{
  "num_hidden_layers": 14,
  "hidden_size": 256,
  "n_experts": 4,
  "experts_per_token": 1,
  "d_expert": 544,
  "d_shared_expert": 0,
  "hidden_act": "swiglu",
  "moe_layers": [0, 2, 4, 6, 8, 10, 12],
  "router_score": "softmax",
  "normalize_top_k": false,
  "routed_scale": 2.0,
  "balance_loss": 0.000337,
  "balance_bias": true,
  "init_std_router": 0.00992,
  "lr_router": 0.000888,
  "vocab_size": 16384,
  "norm": "rmsnorm",
  "norm_eps": 1e-06,
  "tie_word_embeddings": false,
  "optimizer": "soap_variant",
  "learning_rate": 0.00922,
  "beta1": 0.95,
  "beta2": 0.95,
  "batch_tokens": 65536,
  "max_seq_len": 256,
  "train_tokens": 297600000,
  "max_steps": 4542,
  "dataset": "wikipedia_en"
}
Below are experts of layer 2 (counted from 0) of a mixture-of-experts language model. Rows are named router (the router's row for the expert), gate (a neuron's input weights, with its number), up (a neuron's input weights, with its number), down (a neuron's output weights, with its number) and show model dimensions 0-255. Each number is 128 + 32 x the weight over its row's rms, rounded and kept within 0 to 255. Numbers have three digits each.
Before each expert's rows: "mostly gets" lists some tokens that are sent to it at least half of the time. This comes from a sample of Wikipedia text that the model never trained on.

# expert 1
mostly gets: "ical", "ler", "field", "ically", "land", "ling"
router:091136155183112072143141092082134131097150115131127185067157139175137080118100110156145113070127137153096147117090104082104041140128126158141145147105135143073168119111056077157167115109131068134157061092104095090119130092112136086121139156081110123107171158065169083107115204077144169139115101162105151130156133155104119151126124155168117159132140122171127096104168059152116086146099123147120162170134138082147162145140074030091183131159119120106108138053111105145147146160125198167168082139142117127141146145084131113164101118158113123080132117139144110176123126143115137096166107124144200139086092116180168111134192112128177096116188192150152067103145218154153137142131090158135137168052135141132167131151107155122135147153147110109159134081116081155114187105132112
gate25:102164151159163150120125099095086182136118130124192131137130084102144116112104114140228095130146148121094094210077143096136163146101084104072106128139112118148135105149108105117100069158071126158138133066144133110101112149122101171117160119089095143117124103114132107205151164117158097138165162113148109130109164116166163150149133128076138108147136173160134033092129151078107093163093125129141191132131191099154096138117099096153111121109095154109128130161084173128121128183135135140169139137085188194104167102146120109141121156120076125134078121156099127150125068121134075084119146137139100074084137165123107131089125107054123075084145126242157083146161121075135124058128128190179149114125096085149084115107188048135158064170098106121156119119143142122101109116173094
up25:091150123130124110138129136119180134125125179151222133150155073100186117104148168151175129114118115133123127166116111133184052148120104093056143091136161137133131163112150166155121104124124094117182185089115101105101128102118111113135166168139112148130083165083127162147125118144095099145131121116194159129127115104191139145098105088162168086134134150149126081163142107074092133157143132104137150158133090138117147133115134096130122177123151175143170156143137119175104132130148116123153096133105129116107124166174140170131113110135115041117082071086115116200109103180131054152139088129093118177095155095109142167113112155106150107057134141183101151115154135149077136104117182144152158174151116110105071153132199065166079104130074123119112203181062255130119164086165062
down25:109184150151172085085146129109134072184102073096150095087101171140144139142064127142161126140142121129190128139157092169107140146091163118111114110110130106135107126143132152148144169162147124070127125124163135121169112172144164130116114174115164167090130122144089085175163088085086157129167152179171151130069102168166144156075102121146087123158166088130085161133177148168162098154084172139152097101110136144138095118112149132173228137073116085116138130121153192143094099098124144107176140127107144106114138130121156110148161089108138100126173083080153143097197085192165094092210139195150149091126088076153144119139078175113111112185105142177160089180127127058088130153093123106156188186101145096118171153097117175133124186077136114146097147170079077175151141136133137
gate26:141196148158129125077125145147093127158151096155138124096136068122133119097178174105134052125137095165159081141131128108142145106112200179144132178166157127186122157133081137132137066089137130098130113093116172061118146128117186166069119165062164109124138103151117131172072138127129158138120162166149161095142143133196177167132080099143159124136143172202109184143113098152070136094107104143108179074117173127177129179190112139159144109101116140144123032123193157110121136109110168121078079119074127102137083149114142148095113125134107146112123135151150106099085167136132116144201156157119187128065149114127157097119137122042147109163144139180154120154137101146102150086168138092115148107092156116132125085158167103112163102095056103164137172094077166063100149108104156
up26:105149152144104160070159177151145154082085086089136170118134112122084123120153157123080074106129093055092120194175125141101134156127132140095134136169165207149126159144139113127153125147153109121139085207116153111097119120118143149113154081140083109159112064128102137167173124104120145091175111181163154097120110123070126060110102124148062150077103099112142140097121120123080164119151111164133092160156142087096103210136144151141124111047116132113140113073111131111118138159133119069075106105167094110181129113181149101152118114082101147111085171145127145123115116054087104085162135147167090158195155163125166105049106121119098131079143150142141187151060126097109129104094140153128099123117135160211125114171107183140147120114132197036148070116162136137179163124136122
down26:131080134120119026108107113161146108079183115140176154101088079186118117183133145097112088111159125074141076095115169103122105125136056119167077142064109191137165115095127158149094175130081114132112151189121088083099163142145101099088132131100155066174142080113144126134132160077107125145146142180087161167157094114137167164161065149152120093100076149125118134151096105143083143151109078082086121203087079085097083164118115174111132083114149083140140121145095102156126165096125098171118196110109089193127127149096178130130107107055140122126117171150117183135140132115157114128124119134161105148134094109115140144104175128117168100152121106054179134152174099120065114121149114144028135133114098107077078162173098118133148144133119120132132059110134079127136098138156156
gate27:033158156149097138135124145110082088079150118175116091177119136097165134162118111160168138103097113126111162180148133148138091175115174135171123118108142081095109073185117072211151120151098122118136120137136139080093147118061107112167092154122116130164134167122067143094123170176083124133095153145170108130151140166153152125141123121159136090112162121117156063118084109171104168106125102144063167088085115142179138136141156104129072102092119146108135086142124100163133104121199141118104109052155132064121136119089124170135094183084080130121120122139122174100122112086132186123149108143092146134117074182163081106112132089129123098093104165106066109097150128162096115073172107137133122131083123154149181150138127078081115172240087136174150084110050141105108196155109154
up27:136157126190105134141149164082070138124102190124146095123134124115088136155101153156150171109104067157133176147178133095112111185130161182135108093139128154168079153142136083080175075128123043095136095062125134132134120128135121142113123143115191109107164123197101174154052091166103184116095138210064115167108140149124089129138075111089160129131117150152126139141141099160074160099159107159107202126110153179104142147127173169167072128087088156136113112103120082151080148114104159203130143122159109099137060041160146141139175156107142145145148103138132103125086112081106130117145115151114141145127103171143107115167109175134160110144153141151048183095119112100066155126153116156109122117090147146108203126137082154122107179139138094109124087221093150104157110134135166
down27:135122114113082089116184124074133184128140121159082111089133096145102114105006109170135122152107140145099137061155091077125074083151117117190088168086155113100085154067135195041109079093126114121179104129156170144181095088152141127098100157148146104119150141132156187115138147050130107155133100129134148118149147109140125137122148065091079107101127224138190178145094082139092166139124125133066098232126116120078154138161137073142162128176100143117115127049096099145132168133126127108177146153148151112119132089163181123141154063098106125148087101126162121130099149104202052097108131104139110095138138170096163136154140129165124114153115147154152147101133107097144128120088155139141129188092096095146072085147163139118129086127130134149115124170127133127153128125099134
gate28:092194150090115075131127097084084083172052151133102157100122098155161155102107144105084057129154157145137124172137089107133140163147185136137132097090103136116170125126129100165150123121082139121185061115087165097052066145098171120070103154098118129100147090167106126115110094124107131176077112121115166052148093122160082066128125165096158142086105131144110112086128168138077081167115092140116063117133139048180133148128165092107119154091163149057064046116129171138130087122089123136147091106170174105130113156122105145110141148140104112125136114180090138160130150115117126133163187160150109099218187123156117159112097119125150085132141119114092104128137157115107124122164101137093150132068156119157189085120076105096127125088161161085123157159176103146073076093111128
up28:098161146073140150134127101118148059211075130071167080130114104151180138106104098171123077118119153160123094118115119132159170135183185142104096135061136096132087071180104115089147137149124119165155100096121160125092124147095118142110075128102069154162184115151186138141169120159125125114060112121158100119118100111126131125139150157091071142164116151120123106116157164137050142146148176096101168100139102155133119125115147115122112174153136088139107122165104144087132100153174072147114113220148143108140156137108149153150112109099131086145160083102101149101156127156068091106164130161167075118208120082155151104113130119161182099113105114105078194151158053172117162126156108207141152040148108133185116126145169089134172060138167132155105169155140111137100095144166066
down28:117112150087102120166140176101119047080065143215135128114168133134081148109199120104087161187137129080164070138148092185151159137139152141111069089121079108027147078107095154128178133078100134139110140167127082048119175132102070181180103084070092097111154149153130116111187124134116168131134147160143095119133122125099149172090131100103107149081112151108118156199098130111155131132129130076119168152085080104124152094170143106120152104131138129152098105097128132135148129108100193101069073079107107120172108143176133111164151128098092122124165160169089106066180150186200123131090128154147080139174118101113126090144108121130068106159109120140112129160148153140152130104131117205112111161088151129094103090133100118130164105180098128123177157115138121114167113180106127

# expert 2
mostly gets: "|", " years", " States", " University", " team", " career"
router:076110131138197160177141164101106056143121124133201095146154176065145150110182076073111115115174103090138115171149156132186179118136106083198120099088112137127098135099141085143104137132132180166164182121141152132099079180128068127132114119151148119137079111102134164113147173206143107124124202101129123156065110121165104131150141103107099096099168169168099137121103126113142121159120120159129053082119137119142107142158168157165107094101122122117127109196127145171099137188152059133168116152149135087151096140164110153037150145106239112129157136164108146135140220109125086189102116173099148107195149131128118146122114116145142126139135062111113150171111148074146130134082150130126156089132144144111089156128157084152146069113144103130098136150111107097180074112148119
gate25:157112104159115148119084130152116144179109113175110158104065131055083120169106133142152180111088154114103132150139134116068121149131137087134143090157098173164100112111162148127160156168093084166083151135082087109129145183213126099133095113116198175171145093115151073123115152118060175114125162147166155134163152113163230139101152095117140141112137116101141147162134167106076091178048120170087111143106107125127142124159133150137121094077158152145182180118105093128144179130134091120092132103120138124178105117170119180121193186132186135169062106143194143157129139071187106073133156109094087101145160151121151144123129160189103150127153124146127124134064122134154110087135140118167167163158191185150143074115141120101136135082126154151187102129101167113105071150075157
up25:188114151110114146143105084103162124163171117161103174165165124128124086132085168162161112143118196115073149147146130114158193143120137070103130194074145138153140182143153107117103132101111135167103110055116106152101147131139093140131116155145136115045134107084125129102093085091173127121118069108114150102126104164111162166125096117085130106163101101097144149145141148125149062149106058056153157117140135116124200148089148113090150103076137099098130141124105138173080110176154111075128100163149125141086059125121137174159144145115113101150172127088132195096043131164115147177170145144101131115112129101069101092146149156078095102149078098125120083088096199174087156110201058213103171112144118176127160127093151093194130132139124140149134132112098115153131097076093092
down25:167135074126157164130112108118125149158160089150136143122151155125154133160087145135097171137182062123146115156102137109166141126179137166142146142144142149089095043081184126081167102135166063087152124099143163120154163078129108124189173141148140145118163098102114112132115102083051079076061123064145155111108155099091122142116096158156127127149225117203114182140128150140152081096152102114137151135138197096141065106117154137106089088121149108155137145120199057131123132151174125127079102116127093164159089150136054115081071082096121091176098162142140143084182147092092111123146085140169151122120161114130119067091119119154137113141041132173105135076179130115102126160182132140120120153138192110097162150134102112179108107127108151116189117083102122099100127180135116
gate26:099129118112090149202161148069042110138132148097138094129077145113080123126147148088124050135121155127146133194161207093089134180165125095122132156148096099089147146101144091104115127102074155107161102128158140091113150126144116104118069144148140126150098074151096178126096116174110148107177146114134103132097126179105063142106096137072149124186168146135169167132105099041135054140106090126110102146138180142107098130145154123111150118125104098132123136129132124143168107161138141110147122066148101184157173164141177161203093115123145109124095108115144147085104091120147168092130133064151117131169176158180081162099191167140177128136088172225106133065129112149152122116122149096181174180134075149109126121107130171184151124147144054122143165141118138054101143132143114
up26:175204138108088099149156080046120106101119143086123148169160092099158104163071160103098123141130109124161138115174154100110098106120157143144144111155096139138088169093092101141111116153088097154157139164178134105106076058120069092166149132114104135125174050161103170103105192085105141133149112132148141099161110129125138179065140121033169129117060120129098183160155129105140111112089082090157137162129149138167166167126177092145165147164162121145148088104091153173145123068077163155171134107134153122142132130154183161173149168134093131136095138157114138145106060137185112102083123115139116175136171107116124146132095144102135178184187176208163170114131156194063146146178146142134097136118123121158082116096150147139050131095161122139095123088171110109108124105077137
down26:111145165141145152143128047135071188154163174097176100105107175086130079159161134192123113174100142111117141136156164138114121087076190112128193123087116127090125114173113170110068126157142136162052123132075159130133057116166129102156137170115115094164092144085146165093148108197129147103155122169112117084120120141149167118152099147175106177089124099089139181137155138170173104076051161130149183160110122122127111151167102132170184159094076136157111139141140084142097122128152128188123127144121128166141162158116084171087161112101107090150144111176149132099157138141109141139174089106153087101145146171114157130097087142121106162108128082149195169062151090100082138122128118136185109131073141100127052067123158152173171073118116079092115181146155113109113101143100188
gate27:116074136145170109122126174156095130161115064150102149125102118132166118109131047091123121147127149110103098117059148111137163089132126142148061138123122134144190145126109138152151130106109171115127163104107126225128117151152116160121121108117128069127112120155141085050163190059134151145138099135121158129159152134157129096124161107152119130098114113163100098107145144127115082168109083121175178089088160108175123169110120122155150104077154133107100178101043198132091111165134117105198191056224115150137145160163124091168138146079111112133106137119105182157122133163117139122170081137063119127071167085152132171134087136107104128168148129110114136116080137148116110120068213141076135120115035145123151131069097160123154070133176100089111146038132106107134117128141149
up27:145095092198160095122131171123105145138136078113107154117073113175160166124168074100139140103105107067100099129062140164107147061137152146088123130137129130165162092115086119150117203180106155109171142133138148195169135156161126147140146130135141113114093127134127078097176186082108154093133110094079158120172112108156156130097205049189135077096161110131094088108135141088123122142079118122173146111127166110158095157134101097162152169115104127104138149154061150126087165100124099130171152043151144163080147139132138135152172171093098122141112137151107127094115142157112174094183087162109064090055118088137142144088121139136123127144120115113129135122114154085128094133115210148049127163127081116088106157068118121086121099191076076087154113044126116083112114173126136
down27:076123062068171133183128147120077192135120140118119156141098171136097136090096141145168199127081147086151137168125156115118097066102116143159133155150184109119095122148059068074096125154164087125202086113109104077124125138140086141091126105112129112167159044162118081190124120122126161109144081128147131116163130165126142146116149177128069083124068076119151105096125116122121167076183111134124054102099139145085096140182114146166131122175050125042158121090112073107068121144122096126080118147100142079122172151143143104165106136158103101141139160144077085147086117115103131163144216121119187160105127143138127086082156123143179130104100110121138095109105098110135142109122128191141100114111149112134109135104111104119102124126160089136161154073043162070157144148134127
gate28:096104111231065148161120132121113092079115109089132071106104136144196128137194152136117139096123105116095118096133153129085138072129112118086121123163126112048110167117104158089123143106027166158165120156116116127117128125144164141162101103120068090114095172073130100094106169169081114104130117111060154209151201186152117116123115129097116142114095147116108120075145145159077145164106133134101143085080135097111112055097122150154151153092047149120104115140187143132132120110176124174127153144113163138077131132084191150090078119099102104142185138082072152097146141108106131143135133130118142150117135120098106133094088149111163119127088141129152162125170157075105069106084086149079137109115111175168203160223110150142125100145142141151152182085095135170097145149144125
up28:154150176089155126090149119137111207150112136126156190144168106134114139107075107089100133136105088115115097149072133109138123183130161102147162134104158120157103084182148102175108072177148116136103098117075146128145182152121135126119137117097152155135170094140125115129120087091114169182085135125170117124104117184135118134142117092193120072143173141052139145142140143126164130110087170074153177174196088166169113150165204099140172166134176135124094102085128138143146112076093169106144089103145070056115153120143121137140184151160152142109092109114162118194116125139154099154180090073072110106104166141142177113124174129128131068197164174127150090163120174180156105156158166162136153136080130065132081081065148108116115187063130141158113104140139074074120122142103099
down28:105166122075208147100127134132183211169122137110138160169165090171109152096118108177114087147140117141108133156098086162125131108169161119168086123117204157072143069134108099152145125128088142099050132129070100107103152099153121114137149108165119156185134125130134195100129135087138067070153151165188128109110127134130158159144152100091186049103100113108130169120075105087130129098127197098072130142134168214144165123126146126122129067149122180129092190142133130082122137098069131096089077126114152111129114150142107125211149120122117155124068139100128128157123160132120126157120134098126176095108154155157150141134129131166139127080154047104149083144136113063154099181147145173120096110096147154135106069114164077123143117097138051148121081173143130055111102160143139

# expert 3
mostly gets: " the", "'s", " a", " The", " his", " an"
router:177159079147072125098091156145160159141066058133070103171103070133096172103113148157123139178099138153137141062132127139055125159097140107086125155153120098173114089181208173072140120155129149071103134149128132155189210141149163167093121093124088139134152123140109164147054042079117111101157100135131156113144143100112135113126138126111126099162104143103141122131162153090115187121129076107162160148104124193078106143116127164169107147119108132123196167085129136065133111132071080093078160135132093112122125145112168139167099140135077153164129109061138129091148057115131141106167147114129055090120159150078104137098095177138091142118070128157114143125126032150129149115180094102146116104160103146158121100162130087100110189115111182164145151133133138122107130153102082
gate14:140149117077108100102147125129121162075136157114164071085120141118104131113132109110053063161105118082122131161096057127101120145137130115157116141160142128125074080155171130184123078121088107134056089136196098080144137154155194174108130114154051096094192088125064143152157107096171092137123113099131132140155205092111129140189183106114101098154171168138121120084136121088144161092134178165108101128190123096078134148141100125137126115138141148178140148138163045150119115156120076128108099120137119150121188128167162065118059130158113180110170129138076149115123137144121108193145148145025147132102138194088139196173082156088117150168130178118114119142163133092112115094125161136111135098117139128135131113153124106121067143068137086180196136119146113112158111160127123
up14:138159149166142087084134108114147109094166162160155171094168108090095086141180120135142095158133194134188160133113145121111177103184113109084143141154120117130069135131216122098146160163106105130127144216118186150056180092124174150096087123094099169062144107145134149093166136117103124090137087174086134170135132111119135111177150131210066099116149116189057052137075105132128121139154192144096137148159127155171115075150046051110122088163124146138135149146135124138149186152115075139114108072151116152142101076131159127134064100146139169138145133075115142085082116116135133125144147128113167097118135116120159121104114122084124171098143109099185078164121142125142094084165158153115110148092132114130112166167129144134102168193151073156171150097144134057125147097161150
down14:130109123035138139139148102138132103100158109097118135147165173173119122146063145122163143132153095101188137179158193090183123134090122075129127110151136159126189077161092155171108124164122146100123100185197096115104139144143196133176149141129122077124126166103152094116120174150120081140112116123129148119137176187134097141140177123097150091158139192166187066129149080133110126143174138139105124049094097089106124167151085171114103187121102116147073138147180138128106119132165149125169166195073067139121193170132191184092158113142170131115198141142164111130136175156094141133084083160151120085161140203154134121141179144128126136151096126159135128173134125131131142133138131182112166120128083080141139129143171079137183114103081159077079122171135159199123150134131167
gate15:080115146138042182127138150123152145175093114114178113130129125164113129120176073135132132116141190155094111123098134071136126128127138119136044132123085164131165108134172102086119128150105105129137099149136074134146234219109133093116119107078114227098188110068088082092109085136134112192155146099098085132137114180137130143099114118110203177147116113138133119118076154102081111169105162090176173173155147152130180111165113118113156146136118186159091137109119120157097148202069103119153139132186106130175157117149127126152139191179120126135146146154156117182158108102173093192151143148147174104122130117159124142156105155125141153122195100139138089082068111147114104120194120150135137186108143100136137105141112149120126178122109162098171143092182116156088184087136154
up15:164118156134134067112121039124138133074201155131073140113136174074098101087112169139159108094146104077147156037154128188158137163142160103129160157148127127095171089130138070177169137092111184095150164141091162186161138078125132156173130179117153120152113185191142163148142162100103158075091091118131148132157122116137118112170137155130112114084098139106143117106078148098087170149129099153074134081118114082176115107195130115179128115111132133181184194183142167169139085118171124136166150136097141138109106111106167138108091176137092078162114157169133154141096151165079155122045079086140144139119110115149091122156140146101171134166070167101124181137192134177150115119064147093136147099156114148159125163126164102103189137124112111136134137136139124114133070060132140
down15:172058168157180138131160156113157085107112123214117133214176131130119098161121139148087104150172176147149095175138115162132102162121146132162099135093096088071129099180133078162120113122146192186162156186176140093154144146106137061049071100093170098136121076150108139170093126066130147115207094121160101172124128120136135141121134200128124084084103144099130150178148106113141169150129095126183187110128081119124114140137151116114167165164144103116109143179150174145163132123121107087159138142155163108071145076181121106176107178123083160176161132127117104131149121119091120129150157134074161145171118084112155176163110088106117131087079082104090110108140128114113200108071137122142142097144119185138140155114137172098097106162213176124130159116161136174109137161130139
gate16:140179118140136154173110155173127156110055156101214129143095157097146113121083099114131149120072174158169151126099125123139117176103138169141150156082116131106124178153141135114090065143137195100114148095150092108112122128125195098174122149109130100079093126125092144083123119184160118195137118164152192107126122145145140144115093091080123123101112088154077129143141169153115128113104078097104128115109123112136204137069207086121124174134155053104124118116142115139140153083186148168166127132088133079124118138119121025118147131135105193155093119175148196178135118161185120105113167185137181107176132141161166168115129161132122160145144133192144117178184134149100115150096157127094140193131096158177097079100124115134083089088102088147123132187086158067140073127139107
up16:125150126129133082063104155097163114168159139089086100121112122154068159134125090139187118140170074154064136112166084096134133103150168128184103154175163096149103134121156127149112131135112110137139131160174112170186098114105174190059180123141100092132120176087105109089100102092084079137104160102138068094175150083129144164100145137114118141120143194165173166090097142086156089106143149126094086135125099121111126141087119208150106110171104129166077158128151181108127051112139086047115124102163164139135114104168078185117155100147128169113159116099080156115167127116098132127119128115079086140137080107105135134144151077128125083102179156096114124090140158095145112100089170116147125045111153102119130181200193160184127164171124132060115155177147108175102140145093092
down16:111098158125145083102167064139151132143099144129156153128167155134129112189101127061076130126109141100150089106119129130087105158110192155118178100091181128104090155126159128158125175138123129125169087155113107102096177163088131109086096133094143169109146098142125084113147174093119060105165123123057098107181132057111099196093109142114137154125102161162122101090127106080101151112200100121179084129119117156113116116134185161110179173151118123116144147184124130142172090155086142166133209090129149191174134162120146061155091080142078069132138139155134120097142096108121092104176179110159132119054130142164169128050136113159160133124081100130116144148157100125102146048112069159139123136075172142128147137163159100166133086153144137098118201122117107109175093190190106
gate17:183121140122126153132109154161125199096092126137158139147095101137158162149136072131144157159154093140083176145098147150151138056085187134092093108063170103097107152151147181082133159168108145167119159103108163099119053099098122145110123110136080143129123104095136151110145154135046100147119124069178127132088134134106114137156136162065110157179095175070086147175112099152147125156087105129110171124141145179119058183066150143153113177155137078130146113127153096194071086069176132121093150123097154126135124122144088189109123190117126211156112097147069121082160137139143102169103133144179121145081147069124146151150126128167088144172083190098182146143135102107161090126123124163110084118110105130234100162168113130078126099146099170134165138115095133090121121124148113
up17:194061137201122067102167090118113075153120104130119105109130127104131117144082166146059137109076204156153109098089090133142149131138132145106178181178115142115162145141176103119159132100110118052064113187100125159094152116124119093169142173147135111146098090074116115161107091142108160149092164141137103051121139181084163168150140071143097161131150116112165119167159149173128123153124114120167125181117123058116150175139130107076176068111122142161083171162086160097146160098100150129123107113126099121074166125150142119105189125087109128140055170109088107154119124116086136100113137111113134108097115144114178076154114093158091113125113121172102157138097175082191145208123112118135087115074135121121124087142073134129109126133084139144052057077159182100176121131163119
down17:101096156145096117107089117136117091112076078152157126096113091141156130103239147089128100223104111142173126101080118142122135137107124172106097067117166095118113098137116100173123089144127204186156128093143149161081094069108140083171063158135192087104181166062120130116122153109089177115158097029164143138066123136095126100091141104103129131126142083123091119130100133101080112123143148101103147137065140150116210150104170157125110110073122149136105107112112137079125138096117119143090082145139107125110129142118079136135140147161086115133144090155110084129174107167122146136148093166117142136147103089102164087036100102123102125120177113134138105074123143090117120135114173093134091190170113153120099125123149152186126094222163176115111111103065138065167139123129138

# expert 0
mostly gets: " of", " to", " in", " for", " on", " from"
router:161129150070156116094140111171098137149175215135117131150111142143118106183130170110100159148126141148155100191161101172168136082147110178100123126190147133112154154126084170164110164111127097134101140144144143128102059103127121130169148157166174114131111112206120106159177120167086117126088085096145078112162119153133161130078109124137159154099086082099157187153090157149154063087143190121089126102163078118167134077098140168079083139143159129157080087195163134166146118026152173140098151085083177185094109071153116115110139094115094134141100132172135147130135113185149166146066140083149125208133095160136128104158114120121102155127128115094130155107135151147094123156077186119106112139183150088089140090065122182129138080138116134118106080137127149157102136134118213
gate25:136141084142122167163101116170123158161142187124154140121113118131179116182139113153100127187183126120103082109143080142113083144067100176111100112165109102081106137191099126137139132092152151130091095112118087149160133145154145101112134103180158142164162142148130151162096082131129154195134111130107112075073110112141097150152140126084141148145157171077203143201154145143165104147167123118110152155069124128068163102107098084113140087164086149140119077161154106104166126133125078186145184152096116107145201148139087111157129215089065143147142140140104157195196134115104136091105115132114149176102138175058100149143144150138181086134182149128121131149119131141124135106170177130097175094091107109180130115116102134052163148168096128087039153134131163153170133216140164
up25:109145144123136152079135095087169064136121124093142121108165149169152117097086094167184092121113082160167168114103137158154062096139087100141103102164152205101179142094118014118041152093120106071065155090176106156140134143117146093158179127146078168145127090126146119168126075102147143052163140178175148126145098146106188095127101161124108160122110160145162097118086135107101110125111115184099129154112156121118114137109146138144173092116143104119142124135087150083094100198136114093176146112075136163137129162110119120136158101072204176106148175131138190118144127151125103152150178143134085135154114082093128121112108201105111092159137150137118144151183143119152169082168132196112153153185163097113151147172110149110091134131188129169174143164140089121146108079080156
down25:127067092069153136169121101128078124140142216105135116188044111109095130147176130188093118129101156130151133117129074179130174156166064119119149136148100051150032133135127134149159106145135151114110107186113129112113093066182148163109101134079157123122129094134137161082181079132098079143158111164094138153085135144161079133129083182157126103153119114127092131132123193125147097086104130100154198169064106121151091090129123136142124153167103161117108131141144134113110152147093102152105114094182137120098134082146134135107132129180121144174124133130086074141185135110138113120093116099150245157132113194088120115155107121154157159110157072126116138155138087113127065122109149097136057136096184095124158102078154126136088128087102115085096136098107138168122070183189108
gate26:100198108140153117121135087134114097151098180161089108145192151145110165109165102086140096155189130120087129145162159136140131129120143071055113099191071104176114145097113143158102143158160101091188151144124075131102075117174076115146149154109120122175110135103093116140129121170104087122136144112120105069153121091086110100143109163109118127143173088101159154071121167169104147096136139139086114150137193110131140127101129131074083132090128107175148135166119152084090182140126172191127105150107136136180060129121177159109131123111134097121087087121125066092142148170155130131165082204111098211119115088122122168091112108167158120086120135147096078087186144129126163081196156100109146063179176123146139075171144157174084133209144102101143175166191084145125139153121150
up26:129156123143168125106122175129102155168127153131120189160145121105122144121175199107136136129180189135148138127075150173140134133094125137137124123135098083135118174122117161186103073180141101157089127103121162075166188114091110126135136147114167119110182172079108081223142100138103169124099113117104181131121123113152109095068148079106075120127083105164128165105168096072141147031186071130089132174144118099175087106158042145107099143135145172132144131108098125096073148133172107162098155163109162122151190072172127114172129095095133115089114168151118111083112106073124143090163139078172132093135138193140079152102134141050081148177163181157125112168137127152181126123153119179107088158129184166077111111118086088154154119093150151123136096149162120100149168137136117
down26:112089169116102142129116093211107133140083089062144113078152142120076135116112156125140183136086137099071113135164148124128121205179105110106123116189114134151129155166138153136121073107122127164100083147110142162209144164132151111092196121162121147157109140082079148087118135099080138182185143081141135190136136173123119115123105157129161165170095124075133137133151090120153136096129067138129171079156199169145200139129156110097156136148110151130107191190085073146136116130101138096152062159158194139091111137112202127112123111099107108145137183127128148127090145131152112122158130032097186152072107134166096102140135102104125126149176074049145166128163135153087149149163112164114124068157133122115156198098096090114149123096145106117171094137134065112157135117095121
gate27:147139123048120130083089131086154123147089123141104071143029130137083138136148187189138130110095133126137166166186121124075097119135117156138192126129167116125092098134158143172138159190144134094149199137106117101149157139093118146113073104158102146089136110085091141095142102121121129118080202139118075122144148103127130174151137151142163123213176115122143151116088143146136137164191108055137162127112072138120146136139162123155135116122150177126089111142078107058087124060137146141133173152084087144056140128105128158095139097124137144083161152169135148062141116185143126111120127085117112094093075053099168146130129121136069119166155088103180137130113154142123087096154121137140147182163097122096208124086129075137193094144095113093066159093115208151105152107123141
up27:094121086113131129110103160059118132136068109154161070157024139169104064147141153152085126125089143136165164175185104125083094076204108123163169089104194156088109091142149130151143121152148149063120138149134102144142135104131127151144131107156068130117145129074103168094141104080133117097091127164140112145121126116157148121144094182151155130172148124134138085076077113130103119119183139087142152121096115104131116178085144121137139107108145144076111100130138109101090081092144165107126196163129110132083129126078140196066124111087132172102151160176155078093160122180117117130096160114114111109087087042111141112125172142087093100104109092119167128112091152118156065117162113136117115106167053076101188114086113091191210068131130124112102102111103186152077112129105111
down27:154131135110169122137128123093144140141084177136131059091120124117165157163129066095121216100107145097132094146127112148155167114156138110147158141114180173085128164170134071090188164103158128126095153153106116152101160064167117114087127148141172170138129101079142164108139076192171143133193162137113169147099069139122130209150114085097138176074153081104123093070073158138103161190144153158165140130146085154082127123182158142202166089083150132185143165146131152147145151128094085159127115151111102079122094113090122123132154120114099167093093088098128158085106127121137113056096105102062146118099138108167090102115094132137193140151099163152107135155114096121088134198143094109129201140078142161080163131072150128070165130080088107154166127130082151100112115090141142
gate28:149117159107140134139101089148148128114077148127195085150116150128146065183113113143149110186111087110135116190152075178116140177176175127168141111091151133135165114114143088152185152189117140201084150093143150166089098133166132140150138138144083149082144109050149081172088077106051168138164136077140168142139123136125139085100035165093139130161100107153099099133161150118097100152105145092163196093132115057120078144123158162124114082124119161175176138131170120129136079097091144116112154119171068138113159135168192152144113195088091131112201074146133110113069114149158098145128130131152158135128125167133162113160151191165186175116128075121090116152115164130129173143135097178114044112135105110090120093143192128137098094129120110115141127156153110144168132112174134
up28:122118110075112078093134098140112166144187092161167123135145107066114154105057113166149200114094142070089116165108066146173103098074072126111176132119155177103093096164145135079160165132193119173131107111148154157135157147125080191162116082105144131092138160133131045129150174122114157140181111175166133144113154106145112112104084100164080155145102166133147130129147075100114120129169190066132112127136146165137085127150086139192140124135172122198145094121137082104101160093143087155152093109170123160132063133189129123108069141100141101120130104120165173131085218086162108189109094122148176194130135150172111101116128148145121144148145125127093131129083100131140079145117048148126140111187120129118101166134149124104184148164166106106112132101102135105071094199133114
down28:144113112146116060126110128102140156175130106137176072071140145115166097088112144107130091120102063178067131189124111131142149145083178189125134081159143188144141161133139142196070185089124148170103107143117156130058157087117105136160182105127109115179172074109170142118192160110072163117133140119155083104121151117129111119161117110126135146121094105156075080111138179117151125144131167200123166089115102097056123179128111129104166115106092128159137100103153126113140136075138099092166099160124078143163120096101189167196101128087157153144110089157146172101146070104135156091184129113107078126105146084071143126122140168137125158148138138157051138140109092129132118097183107129127100070167138156159103096124132113183126134104145095113060174043139046113158110156116128